config.yaml
num_hidden_layers: 12
hidden_size: 256
n_experts: 32
experts_per_token: 2
d_expert: 160
d_shared_expert: 128
hidden_act: "squared_relu"
moe_layers: [2, 3, 4, 5, 6, 7, 8, 9, 10, 11]
router_score: "sigmoid"
normalize_top_k: true
routed_scale: 1.0
balance_loss: 0.000122
balance_bias: true
router_bias: true
n_groups: 4
groups_per_token: 1
init_std_router: 0.0119
lr_router: 0.00107
vocab_size: 2048
norm: "layernorm"
norm_eps: 1e-06
tie_word_embeddings: false
optimizer: "muon_variant"
learning_rate: 0.0166
beta1: 0.9
batch_tokens: 65536
max_seq_len: 256
train_tokens: 409500000
max_steps: 6249
dataset: "wikipedia_en"
Below are experts of layer 3 (counted from 0) of a mixture-of-experts language model. Rows are named router (the router's row for the expert), down (a neuron's output weights, with its number) and show model dimensions 0-255. Each number is 128 + 24 x the weight over its row's rms, rounded and kept within 0 to 255. Numbers have three digits each.
After each expert's rows: "comes before" lists some tokens at least twice as common just after its tokens as in all text. This comes from a sample of Wikipedia text that the model never trained on. Tokens count by the router's weight.

# expert 20
router:167152144149131120112127093143162144078097155163113173141125131179117116154156178122120135166175111137159144173107148127126161107126104082151128109117179100130149097108138159175161107129125118095105118152119147131108081152122117149147102128129117116141146149143122147127088104137112143149161139138141138137148140139132072171158171131129110133091130134097173107116134065119093149117094141103124148139158084162108123110122148101087126157102149135131130139129143115161100150127115142102116089176122104130136103135143122142150156151144135132111087115121111087139133140131108125132128111083120137153107143094070139138115135148143202119102127167115096174150147125123134107107126140149126107131136077084088117137084155155114121117153152098105157102140135132094108104111131108
down0:117125116135128137127154135121124144132108111114128120166119159115122117133121128164143091097094118158130104157170137154178159115087150089167188095142128147127134121111111125195112092117122166089137125123152119134138164123120193149107113105125117133109127127130151105121131178112139144090109126107118152147116160105145126098130092152114133148144101137152093156096170128125132136154126124142152160125133164096124094100137139124142098120116108084115129120098101120152142152097111133147118130140071136099090131136127121109130134138168120132108113144124156144124123146107152141135127087104090123116105159166118129094096149161112129091136169120095080142102115141150100126118204123154158143138119145098096070086157183137100074106135106135111094128139168169139164120180148125
down1:106138102164144141130126102154108136077193119161093141171103150120107154115096096116168136158127121115107142107139112155142125105133181096143133088097145140096171113100143087105144151095110143149119114120116155113121131123104122131136137135128145131135142147175138128084118107143061141139122124114106123131143106196139118148142104098106122116143126144138133135160153093107130102099092133140112144168135113132103098101117134087151120124118126175122192174111095121107129167099074139132151117095111122130107104148134117137099158108168087116168125142149107096134114126122131150139130141146090092141170117103143141112139152109140139147143135089104121099129095148149129120113205119111124130139186135105097133155154106136134113156157152111131156139157152147128090134186116088
comes before: " |", ",", " of", ")", " States", "″"

# expert 28
router:132137104125115113161172113156122127130120092137126117168110115181115087098164126122127141147152071150158125141050074148122086128107140094120120134078134128143109100103152141184151128135144140118106129163160147154143115164165141113119125175107096120147152142091101129152131141099110101166123107123155097109128115134141053103139153126101115121156146142117108137128138120078129154161124134091128193109111104139129131127126132089119150102128142152135130075099156121144118134132091141135138136126110129127143150140124115149163136142105137146114163150160130141130124078134114092107147100111131090176136145155123100155117098146130147166109098100119127125132079120112145113113087142160099111126147121111125081122076133134108138149140155122119157104189172138085145133140155144
down0:140144132146162128127147143124113122090104162117115168143121101143137109122134139085086135141140097114122137160126157174087157107086165156114079176102162136125094144144087128157127119093082110111147108104107162119132138118110103153129154169137138117126118130081149102135138068110102125135145120161128131120152109155135143155098163103127148136108122141136157113140110139108116119173156110127118139152158139094131159113126132166130093109087103122151139144153130162149146096070094198119141147149114076116149124165124160062122098132125076140110135165144102148139158120114116158115117132148140116122129141144140121130116133101131106156127123132154096113121153103125128100157124155119146149075076115137135092171152137124099130176153120127169094080129132091097162099143119145
down1:164128163087133124117159116119123132129137084111121132133107122109128115052125109144116069072128133140091119092162129143178111115163127160101163118130095082140127124143145172104130130104089152117116182152081112096125161094107129138123136134120140163112146159105109131129126136150158131147127122129107151149138122135146097130099139115124145187129138131169125188140154080100142108165127121163172126098090139130144146107136161119147182170130129141109157136087122127105150148092147139087152098101185117156100159125166109148166081187104121130140153114116145142152128138106142147138111096114094119103152112124141148145154139134098147095110108129147113131131109104110144095153136130131138115119138123118142151148086112145104126103140106114158122119085121082140091165113125141
comes before: ".", ",", "or", "d", "k", ")"

# expert 10
router:144143190114118087094111088137147150116131181135124127169150134108134169133152115145123140186118154140123158149143098109136092131087126123071118118105140126129125125133127125133083150135155151103137176138174129130121100140139142147108114150136105094126143161128119132130123140108118088131121114081140107135173177133140130130122154098109111151071162099127134177116108126101068085119130174115116142112117102133131130131065131129072131133142157110149105104084107119097139164128144148125136079156112167156137109110078158151156104165149109134157048132124128124132106137098095125134099166127150126154094140121128128157123139137121174133112130131138141133165152161113142142101131130165121132156147131110091111156150139133092113145122097101095167137131098138140119130093165124
down0:136126133124103154130119127115139120121138135157126093125108085093113128107131098134094108152132131104110117146139152147096147134088152105129167141100126106154067144169129092083112198144113122117104129111143126142112121136130145119134138137127147143149144133170114114114179108129133129118130100113091153153150135143160143130130186101129139117116149115136135115160122093145156128161134126101108096119111116134178074077151056213167112159114133135131105169150139116124103139134140129141108118119157129132156102152112114135110138133117146146182117090126153127128081140112114143135145103124147148128150120121142156100140148133107133136091132086066148134069148162116103158108149159134121173156123067146118150087104146151131105185115136150110098105117164153147131130143091102
down1:136155109079166091103104143119113125095118142108096173113158099122129169131115134078124105164108137133122133142119167107135113143114096118136144121124126088096142133109141163134112075096127115139129148121118131108154142130085177166124126120129138153156161160149103126113096115104118128120115172156112188108143083127121115114168110145112161132127065145140055148118111148163127132149136151149127122110126159136110129118118118125137119130137128112122086127150147137126161079133165152120156104152138173114130133111176126142147133123127157118077169150153131118147082129143136075162154137150144145126093088114173136128105134114117139122144167134093129132125106119128157127104166143097088075134111132103098161099081102119132171124068164143151109087137150154122114157115143154
comes before: "ed", "s", " of", "ation", "ing", ":"

# expert 21
router:160076118111101093163130103156146106136102142150141124139143097144089139148135145176089143133118128140142139151100158119153129109105153155104125135136178115120103099103125153139127163131117139101116133133123163155106113142155101152126085134119092089146114146057099159124140161091103106145164172084144069100191160153150127120189127114122103160123084120131127144110131127125142100159098137129098125117155112120099166120139177062136138125108156154139114097128124141088118110143122132124123116121089163141192133143110161100151132165124112141141117140140140107138098153125090155156099066119153131133115150111097097131092132170082100130097118147125131134149118152086159127143145151173138118117140128099127117110110168140099124116128136116102146113125154147131118132127139153
down0:135133124144129128138128136133165116094130144096123122140134114066122142146129137149170121109124158127175164125126120116144144100129118134129121146157103142123121127126132125119139151138121176120180116106166098137120188102148115077135132118108159154105105129140098156103092136132131117136105102139143075167090183115140122163122123149094134133144092117112136108108136130109125132124164137116114139149116107139105148122154127112156131115084086093127120162099088114161077172117142087176082071124143144139129150148158114087102139194115128103122125100170132098118118080104100108113146100179130134138146126143129124079177143124160112131129102147143156132127117113143090169150107152112172173098106083130101143113120125127137127137143150108098143126096130161144087182169142121
down1:097140104133132161119172117146178162142128118157146135109123161150120103126143146097111121095095146137109106140142144123182099128114118065140127127131147172120096174121117142170099134129136144138104100112071141134147115122121128113184093116142117187136120120119119168142106142113098174094143090108138148112110127130128116087132123162125102089152168116151128140154135114127091165144099094081143134132149132146152121094117173120135127152081132128136139102140118103122112132145116102127133102164126147120110159101122164149122096106086136141152125145138160085122113144116132102180143077111146146132128141144084091131095074155131129101156128131143152117157117115139116078195133124157121117153123118144150125143107115095093143101195112127181135111121139106137094162117096124
comes before: " the", " ", " a", " 0", " 1", " 2"

# expert 26
router:141092137117140141163156094178125170136138130116177125131111138123153150143128171168096099158116138136161148154130132112154112126090137110073103120131153091139140122145151145086116127170101142097099134157163150125102148162149162138119111148079142105122131161100115168114133128090093100161149139090149091151164134120125120151123142140132064157109132122083152134117112130101122082143089196124108112098109125143119139120115124134102122098124143134122117073086072136107130134166083119084130101155111137157116100159115161152140141139097081151142082145151163115153089128071129136152140130118170138154127131117130114120108137133108154146112142126115138132145132160116149132111128121171110111089160106118107099121125150114100164179157147123113151103119147132106107143153132127
down0:111126100110119143126123153146197165127155155155080135131144131143134150090126130102139172085109139145102133121116132173170132150094100119101118119091094145112150109151088093168121129161096122140120129129141148115152129100145109145130109110105097152099127151133099126128109097161138134134110114100106122158159117115113146135155139143104125150106121065105169160134123167136134132099139177098108101140155157101183140081141150097139156113109128123107116159156135120133123117075147186150171107163106148158108117105108138121118120110132130144131116118125176123114130128158106156141102118117119123147105148109104166132095131108075144138121115180075124131113076132109169118148151081131153140148137061102112151109109111133135119151133119123151178110158141125158076134128122153
down1:158134091164139077139130153133116110147110114178096135103086157128097106104109160118117080120104107116082136170160128134102153104140141127107158148100133120090124114114118174125119094072116118151106133121168120141146151089131087158101092108138168112168133127132069162111107129129097115171122128175143123085143123124131153128156112132148120146117123118166155146120136145124125153117102085152094120116126074112115102174102143101144135167100083110133120158164114112144154113093125104133093128123136112093135114128095089104121137130102131139136134107103152116129130141135127121146139132111132098168176121152149154120083138179142139145133152085118135110132155083128109172130177127145128164152144143143169104156124140129106137106146162108162147118170154160122152105172116154
comes before: ",", " of", ".", " and", " in", "ion"

# expert 22
router:131149131148118133143144076154155135129124139115153091135134119139104115114132146154133104138174145171114168113101141158146099127116136112129122172135118128130085077119141146118131155127159120116098191151168142147153127128101135158133123149092125141161141112077119144183114123154120110166176157121131073108129139133117103102135139163113143170133141104139143103098140122148103128162100138097127161133136118100095178102116137119081115094138120149158079101108113131070108120120111130083128132135088164080155104139086164100118140162153144121147140104135133100120139138109115159149098112128158114178083137109132120152085140108138132090105130167114167136142149159130107087125133149161098162085153110127100109141133134157117154206152138123137149128137149138103127119105138106
down0:176144143152090164109093136124110121075151081142092132135113150129130120148113118160126111138117134096157159115108102174155129142174168132181146155177094110135168118134160120138153120120122133107113135091138129113159109126090116117114143122146112104150131091154147134157109110128157113142104139096138144186111123162147150166154111136194116129126138113142075163106112129100078157127119105118121143118089108144144156099122074104151101129198115114116111136129130117100108062112116143129111172116127155106103101095136133077113129115174148164145160150126140110108090151104167093117123154131141105129143135136152143130137122113135122110110122148135140126109149150120129121138089146094157126106108147120116163164085103082142144157131118163146162114136100120114117089114090128
down1:152155104145130160102126157125081122146143086122164162127148150150140136139121148121106157135151088089163139103182122113112168163123130136131094133119098138100117153108099152148153101156091128092135126119130132133121113099133094078138160136132177083146115144144088113125117114109149141125110094088124127193090091125171163113112100130155138096127072137123094170169134097118148116092143134151132170122158158153123117135128085127169125126140116148178133146129124146110114108108124153113126113118137103138106130124112130152165120067176122131125172112124110156131138096117126142150110136096120138129136150170152081162092127147077104124148114132135108146118114126126138126096136159053142121106100101141116133098120144134126142171151153103126147162125160126118170123114183123
comes before: " |", ".", ";", ",", "00", ")"

# expert 13
router:141118122119147096165180078127109160106086116199123109171146125138111160125128156134120096125121118147128129150114134152145118094097121151141143124090150102117134104137173139132144136142112130107074166115149136163114113124161109128112073150138080148124162129105116166135098162092096101130148141088145107111144159134130108127167170151109090168106116130108138133094155128106146119153098122127113131102138086143091168105131169110121144138137119140134106133173105134103120148113119182117139099117118178142124097142131163142138157140122086186153141129115115125154109124135058122130147114106129140164128127091138068125136124130101116117084125132110139118153114144086169119129143153159089119104142141093104119122131177124088164123134138101110166124170153109128092134118130145
down0:176157160155108143128103140102117162156135153114143149118159150123203119133137106164126109143100166140135094116179083120100123138070101128137078098115136138154138130121133131091124077144130138152162114119118101122131119149175100170127156108099118097106130131169115152153145138129164140074107123141131129124127130132138102100114135119145133120083133102151108155161140061136113131129111114096131120134131117132125156079078128132096100132105132117133132166105132138118152152118137108119163119127168172140154114081119127163157184143123133171160123166111099199112125089135159137086131138110100125100160156120137108127136130096077154119100150115124131132133118143148135088154122151126133128130153117101101140111137098132113135166105138092140063139144120097123141122105126096
down1:167135113105109145111138092113103132134131126129097157109095140110108168110186149096162153124132186110086100145147136127124132131123099136150147131118110103144161111152102135089149110077153114165150060112112122133132140151138150119146147175106112180113149101143128108149100127114112104093119137130092138143125106134125172112143085152097111126173160104122106114129121138126097115117114101185108128115138150104126127133097117114141132144159154157166153078132141164176106128104156149117141112105119151130125146163126155118096137088120113129136121164130084145132112088160126127132121119197118114063146136104127107152179116148148177117135110106108124153152116134097097131145129157121161125129142130105177120100117117123142059128105127146131102109155183161149121123104137117
comes before: " the", " and", " ", " a", " he", " which"

# expert 31
router:150121191126118107084144098115116163109099125143125140132146114104105128107127146120105148175125141074100147159126126145126132125132140101131150145090124123156116132103161134187090133126158101127109170149120155098105126171133061127076132168096124096156150172152096160158125132134115131112152107112136146120191129139155120115142161093097098141090133098144126110101124135164068099135120128191088152138110109130126151085139118107132172117114138135139133100106134120120098171124124140088139125130086151156137081152134124115153159126095106153107106105096129113149092138120104118147101124114117146119107159131091130096149150152093168183162126150116125118135153145122158115130138119150152168121127088080138103142112130150118119113111120114114167140145139123135151127090169157
down0:116164095135102111124107132155101183142171129127097080152136138087118088121117121151094110135093160082129102124171156157121138128111137126131107165127137141124136127129144127185136117151136105098102115117139164124131097130144144135155118139142166187115100120163128147151111141093127126160082160120155133123150161165130104108089128155152102137148112124123106140176091122157119124130092134086192145136112137146158118114126147121119132133126120104162117119130102150166142113132109166191114124112153055109115124097077083105121136138108179124150126133152102134086141124104104110116106120169130090176101124124161123163120148127106117139126086133164100092096167134115145121101130114162133130168089131128164140139157131111152101137111140088097149146101123129109136127098159140
down1:094133159161142098126115158133111142115137110106167173154119105158128140142096126139119116126162110123095122092135167115178082075134111132122105099070174146164136140134108089146099129127105131067118138144121133157106145117122122167109137125159127118114128095130105140100149101152101121106132109126154137144097113113117142128144162102143139121164130131111128102136150103116106095102105084131174117152142133089127169133132081149121096140116179132122145112071154111128111104141117114137101127121159142127125139094143184147147099105121126089135094144150077141159119124114145131098167111084144149172149068166143186150107154129082106140170146131185156133133104117137148171158106143130152126148130152134158171122132147120098133093131141165126120138129139098106149142140134125
comes before: "s", ",", ".", " to", " in", " and"